Below are experts of layer 9 (counted from 0) of a mixture-of-experts language model. Rows are named router (the router's row for the expert), gate (a neuron's input weights, with its number), up (a neuron's input weights, with its number) and show model dimensions 0-159. Each number is 128 + 32 x the weight over its row's rms, rounded and kept within 0 to 255. Numbers have three digits each.
After each expert's rows: a language model's description of what the expert responds to; "gets" lists some tokens that make up at least twice as much of what it gets as of all text. This comes from a sample of Wikipedia text that the model never trained on. Tokens count by the router's weight.

# expert 6
router:155166132157126139085112133137090145090085125102133136139028099180106093096082131097150150187143113088132177112132186106101159164142156122142063130118103110157170116117070110152100150112064138144094193125084104069195124082142137071116140118104142069156109158084134117155134118073068107107080097130106148167095068106106124143152116142129091115066141122122139130157082110155106108155088113173164156124136147135177127135114108148107106087065181120116136178158123164100140044079142132
gate1:146129088118135116098150101120125101168132161115151115148139065145090176099107089133077181065118100124109056100095119194175155169126093101136179175128056128137178094181118180147153107115166119129122114093115067138116171075181142129159125209122105132129129069090202092127109157130118132088127121079095143108120151104150127132114100091115140136111142174141122071117113187208130101112103123141196102135065087076127100116081120125061138163122124127079130127076119111143110158106128119
up1:121138162148109094144129113117090182079134163133154086131147170139158094105144146067179125151165143165151181144146091065132094158076097145090115100090125137094127133176091114113100123107112146154142122191140066094109113096104159105151140126151121141094156093205065105189138116063093155181101060116182103110141093105184108106140122164142125102090119178083122133169171097041176120138091130150114110081133119181163160152166117180145140135131143132194136117135108183134167093095151121
gate2:153143144147203158176162166108134068042091098112125224145149085190099149075073123091117131106095082125130140107133147137104108113137122130126168096131093171138103108124099115104160112140122095121177150093106100123082115071113116116105127140123103141130130116101122151140203141101101169151109082112162086182070153165078099208129121163076124152160075145163137118126098103151154080127178165140131100096178085158113139119164080058146120089161163135150148123118144060138105141154134091
up2:162144135126121117143157167078169092092155150138103095125129128124151061145178104141160137157128162078124145133086111128112169119147139102093187187077134149135197078123114102123135132160160120126120105168162048109105160102105154185134100178146084136148129066098115155126172109170077081129143188136127099144128084116164113144132124124145169104116105105196097173121098110166110076112100182139163149147122131114181076058114085172111112094206165146157123141063077160146109172091170109
It responds to: Inner syllables of Latinate words such as ext-rac-urricular, p-ec-uliar, Ep-isc-opal, and spaces or dashes in year and award table cells.
gets: " ", ".", "ac", "c", "oc", "r"

# expert 3
router:061197111116109148149133129113186123065119140171109131088123106143100159094131139104100164153111122114080205181135123103145156153084123099093088164064079130137155128175181078153157090146140072159205135149083089122179119064121184158146160150128169085118136096121126119124084141142126132120135089073185168148090116113159100134116143174132147096109111131173108114060154088125123121109115098185122142135171121088142081120169147100113152191124164067171138154139139153142179088141173113
gate8:134124118107144130153140154117125155139167140119149113201117118170140131156132092136126116170128162193118088138058103122068161112058118217137189173176175126144148117107111127099083131138127133144099101139105102083176120107054155134119111176083163119095186103114129065138128154089139104128133138105134145185092082145149161077150160144124185099139119098183083089152137091100111092090127110216105111128101120122136103187131152114088141207158157175099111101209130118142101113149127104
up8:126120140169101125121125129128158187132158109094180157086052130100100158044094125100170184079203114103136079159132115102123170109123112127096172167122177100176176194071147106074154103155140124088119114120140104159145077156160075138071153172159094086101111113150161119154106166165086120136131134139151160113093117135161092102191174128160152165114173143146155105160097096130128115129123124051067132157184122141066139075139118155123149124089120146078169126115110116122129124112079165
gate9:122134118134044170171117144120172102137155161125224091106165154075107135139054152115099170171085166106064137136122145135146100153126158129104120123077127106134100119075127118115078104158084134081071125157191076126101103104123176138152116130170086088120133106101063072162118130125122128063145166158109095122124163091111129147140100175112130131110140096123137146170060123167112166178126118153137164138090094100114078052165107087144121122106167102133081188108119148143150099166066126
up9:099157152133079139152092136120159141139160150169191103112132084071126132092161120094075181153089209034047147192152147142117119138127096186138139126117124126091103054129119168117086129171160164109115108112140123146124138106131079141116135090104135114096059162101091079105193158152099178148098132099172131140142120130151206092161123076098152104113118134102137146171125164096130118105114141124128154143128146118139095093167089042139138135088156127117090162141145112075165102096091074
It responds to: Prepositions and connectives opening a phrase or sentence, mostly after a period or comma, such as in, of, during, However, According.
gets: " in", " of", " on", " In", " at", " as"

# expert 0
router:072153114099124116182075085128162177135131105129096166083109090156115131136135115115106097133135108113107119176165091108121114200161117123153126102117106170109194113130092111138097134107130091177124121104071105085178048142148124102127152102116166105147139123081062136141095186083117137128070123070173124104146131124117131159176060145207072141175147112170166183108167076133084095124158073138132132090169160084139151069120136169103108153139136097178087172111109163129091148102122168
gate1:119158138074161182145098118094140162155195166109113122058132098130112149200118124103140120162135050135145116173165138114113083148140123120090159173080140122189164085143127114046134050117109086157124178128083118130188148095127137155150152139090167108140112127108087106123104125109129106161094144110155112143182071134062097158110162122169136125115143082174183146140114099135229164161150163123098108110166161103126105176115138139103116146114132139125036104099116124092140117145072114
up1:109086129177144053153157111097143112150161146157104107128048176075115116054150154142104151175123140141107178155144155192166125087119126142088128121150117122154139149169143143149118131095126132085127182156172099111211109169146093155125142145181152099142122187155159164101173134182079106125119121152071152177095130148164167100149105111125098159100154114140073151109117171152058098052132106130177182182119166109112093193116149112111110143133117125107127167121078146121127196099158136
gate2:105129146191128093155128116086163172130160164117157061151176105140110132127212144095161086166150146073041106179111102122100133180152140104106174132160129070159143099117132105142160172138133052148122140078131138137144103131122126097142164138069170154148164086081082157144120149142110143126164102088148099091065108126100121104134092143184077149156128132122045103110092138145130118081201132107123099122101097082146139189131146152133171182133095146145138194181124109150106098137124085
up2:093106148126084161191055110123179111125118130118135090098144145116125117173186099056149151123118122084189148175086128097143141128098126127100089126113149116132121160096103157146133154189098092172082139130091134137183180130115156178110118135133091130180215097189123166142122139173125130127131092185120130119086083162176118084204163150143109116107090122080130072093123130116076165121123113106167092181083140108105130156157101133113125058128069092143118210097131096097123162136106141
It responds to: Separators in infoboxes and tables: table pipes, colons after field names, and leading dashes, as in "CAS Number:", "Preceded by".
gets: " |", ":", "-", ";", "=", " –"

# expert 10
router:102121120129115142103133108092142181094153190174137096125108084154045047075107079119100092120097095094144160191197146159124155126117147145119120118110092130100096134193113167129046081128153060148129125141130149136132077099108194076103140069125159139156136068113098116097132162136074158158076106150174123142108108173155088133147129193143129163118091118103123109153099085129097096107156132151165141129141141124151101109148148078113126181138185114133056134147114162109112111091193148
gate1:143122132119190139115142175104155117054130132127150058145118173172091115092074126127164101124111145179151171125099127156050200162118106136176146224109093106168109101147106134137122129151195124169090152119118156081157101165155185147142147127065149166168113148122154094146105114110101171165153145126189100104133199137105137087102124132121080128113078156124115132115142149075140139122144170111099184115076096138147106112101128088211137108111154082120120134093062178119137151129176142
up1:142128136139150140128094063113111138158171100144125093097143082170148149132159061154107110081111164131128182104122096086111141121124109122160122091183082114104113054147120164078137116111065148130150155155150162201055145126083095104156112107131074122100172132105112187123155125084092068164164118058158158141100096133123105116142074146151149116151098129137107133152083148114177087129124083130138146135143153094113127190123195160096071155080130143135113124136162172152161215060098171
gate2:153019079177097086110118082066178089106105108126121102133121112148133095077126191092150151131149122129125117101128014085150120090169126100144146109122141068100150140121133124113145132135175136098147164123120110094156128101090134184086090097115160117156098117098130164151144061118120204073157094112138172113108173112116089100177139067132208087126118156097144122166075075143146092136146144092126121128131119176106151125071136106120176130145128076144100138089107136161147111112080131
up2:117107086178166068121120156149181108096141152144150127144082084082104053185081162128122166112083120179147194110141118133159111141217096153144087112120110113110097129166108159105110139128122115166177089120084092100105109107147114134143053104125096185089121061095106091152137093158172147109103115116153152120091149126144120148187122127079173139103100111092176118116090085080119074151167097126112116115131034141133072149121106117169151104122141093142148126110081063116092105131159171
It responds to: Coordinating words and, or, but, & and commas in prose, plus dashes opening infobox lines such as "- Wins:", "- Music by:".
gets: " and", "-", ",", " or", " the", " but"

# expert 8
router:126146108131121187119148077153165118097184143123160162035069095170144159135121093135098083177122097148103209168110077164102141122181125118149138141143117149112170099150091124150120130080151128150168127105092120147178093091091108071169128058145139115135126112105070175118088120111141157173138152067158073130096080129152157153171111112135139113142156182155179130128116116129171117163177133123104129082184098071182124133119097125117076161106148122177128142194184139160135125077134086
gate1:131096146075108195118125058197155150093117096102124154114069093143137116108144110137110108139141139136128131171113130082126176149073125125128086117155140151153139132132068112149126079140164110142120080148154152136119019147059078129141128108117133150178150083118101094171121107140160152205140119113072127250153123129130192114147097129102141147137067131116085087124157097153133153128163145172092116120134078147141142134116115127122109193173158158111107129155138067078170099081119086
up1:118133162148095115169157089128162112126097094166129121113139122149091124121138144127144164089115083143151120191161131074157114128151136147202159090134117111122121114090198118133194119141123144138078144150152176131121082174119143158146116098060138164163085118132148095096188127169115116140148079116160096130118066079142152163036139142104096109131130156136142144125107145113060142063128147182035095152159078123175119125170143207171150137106111079131165149107096120055132147138192160
gate2:125177154089135169151122088127163163083152162168127115120206136091117121182146126102118134125156109147093091138131110154122111193139132118190160076086141146154201067149138149123178118100183113150124168115089119109134126134146165132073161102100157171131114128081160157081143138087167130180108122166176143122159133166102084087099153147144149098138128120133126115186111102089173097165043099118089080082133143073142104147150208103177119127165206111143078165185112146146111153098121119
up2:128089095114141140160122117139146153104110134152146111158155190148105144070138159165081058111124157106166186149131171115125174162058121080133108185120114147121095191073173137080086133138157142086106079145154110082167128142099174147118082165128096110104110148107167123212085139107113109098164127116208104130128156128161188157137106119051126103122125174124158058141151095063170109102147150140178163157119170186126112114132141092159106179135117125127159130139140043138153144123144132
It responds to: Opening parentheses, brackets and quotes after a name, as in "(born 1958)", "(/sl/)", and spaces before table cells or quoted song titles.
gets: " (", " ", " \"", "–", " =\n\n", "/"

# expert 11
router:081150156141117169140078114176159117120164136177130109084058080172096115115208112099119112172152100079193154157139132159078114149128110155108125159131081130131115087161137111162163153128064117110148167162114110050115127134079131128131140118090237140112074090113082118161095149114109175119119143139147108170171119131109126101125117161139153125114214165133145132080103091160125127233151124164125110110146122088140117112046143097127077148110175090160090135164112119128116127149120125
gate8:144125122146098141079126107119152152124079138112050094092057108129093062121147137126106128197150131121109168097150096131176168161129114156171149147217110120112151147201161115145136141098106134059163046105120153130098102106174126127147164111146110126134110170132157181185134143131132141077079120112125120206093150127070134148085166083118103145136148115103126116066084132100119140198085128065190152147142088124155111123153100105158144148119148116083091104153121194111101105170090106
up8:139098107142166137153113111174124132190134120115193098104150128085184147125167071100202156105108141127091099162108104136102125141083168147149149065085175108163141093097079136096150156111154088220107172142162118164150163130090127154128167153112109135123154106095108088055115096087111125150146139122122137063165092144156141178176121152151120118165108178158160159215187142133114126123160084157084122108105177115150122109133158136155140075129097175208107111085129104086130155102151088
gate9:064087109147126137207091141144100138098127146127185063102079093151093132080093153122133138153162189176084122104129109170082170152095111166110113148092056120145175134156157160121083199090152123033124104183110072147149116145114114169186099131143054071134137140130179140138158098139142115092128080112097116161083105128143112071155145121146117167122128126106158169132109107186124144140120150164161171112062129158166099126181173146105093107106100101149104087127146148148106135143141128
up9:132136095169103164103166097144113100164094112130177130146057172151098133108083123106114131079106099192114151161107143089125097081093143121092123151182106086116129137120137097138107110201150176169116138094098134111111131068123145188121177116157106167162140084139181067146102137155154136160165084145178116157086091142114186116094164162106111087099087102148109131125106058100158097133072163149136174110102179157164123104119130148167191055130121214130089135083190122114131139131125099
It responds to: Digits and numbers in scores, statistics and table cells, mostly sports results and player stats, such as 2–3, 21 carries, MF.
gets: "1", "2", "0", "3", "4", "6"

# expert 14
router:101160120144084171182168122114152161101140081151099159165067121140160102094181101117106090131120121128132172146138171143093167171130094117161131148135162158129115109180097130186144125112064107113121175176047164079146056123132216077130157115156166113106145132074132132124070137104111155182089153102140110123155169121146126163174157161113153104091189125137229099121115132093110171153136125179106158106131127125138062110089083167162144167131122082152107135137168173097110109130100114
gate8:145167143116098155090131153091160161122156113073122126093123117112069052132151119165150121162132127107148119172105107119144105134123103148120099112109185116099153122148180084109119103080067147154112111103054110123146101147151119149200109116100130060137088106129130113073128127110152106175171078122116159187154091127141070181134169101138128170113152115188132105133129107131170145152130092187096153133105145134200110076135128115122067062052150062111148099163179194101112163172080114
up8:190107125121132114108105127167149069142143132188099175109113194148179149102171178105112135134170126133136164088132105106142130155165124088131159114163086163132134094137108141094149169096124070071120117057180138152179128069163118103096148130149098134116118133115114186117129084088139162083152168144130099117131187124074189111118090134075149119132114149040132155133105126119141087138115188127133135105202056152124095127069147133099111137146029150133143173119104065094170112145120115
gate9:094163142186132129101082124101151179116142095082128114133156161146083156099190077124089041135121138143183192111154125089114124134149124129109173116125094089069161061121124152153167139094103119111066121179101134107159110150183126115210113134133163091146100117135165132148113155214140176088119128140153129111155118134131110111118130128157150107092149123112166073093084175214147155127110111165138166081127204118118099091117127119158092045128099151145102156150112151121098193141122115
up9:142188119155139075158096108098140133123138038121099161074167202146120062116109109114125143169162064140133165102117102117131158160123172088140173154141102135110126095156142168165184110128100139159153171144095187114109069094170118054180151132145173129151139134161142090129112104176157154090147133167130120078158078105158110106134109102157098088071111091130131110105147107178121154089104070131085165040131133123118116142107133151183136065076101173135150112131136126095157169103133080
It responds to: Forms of be (was, is, been, being) after subjects, and units or digits after numbers, such as km, m, GB, °N.
gets: " was", " is", " were", " are", " be", " been"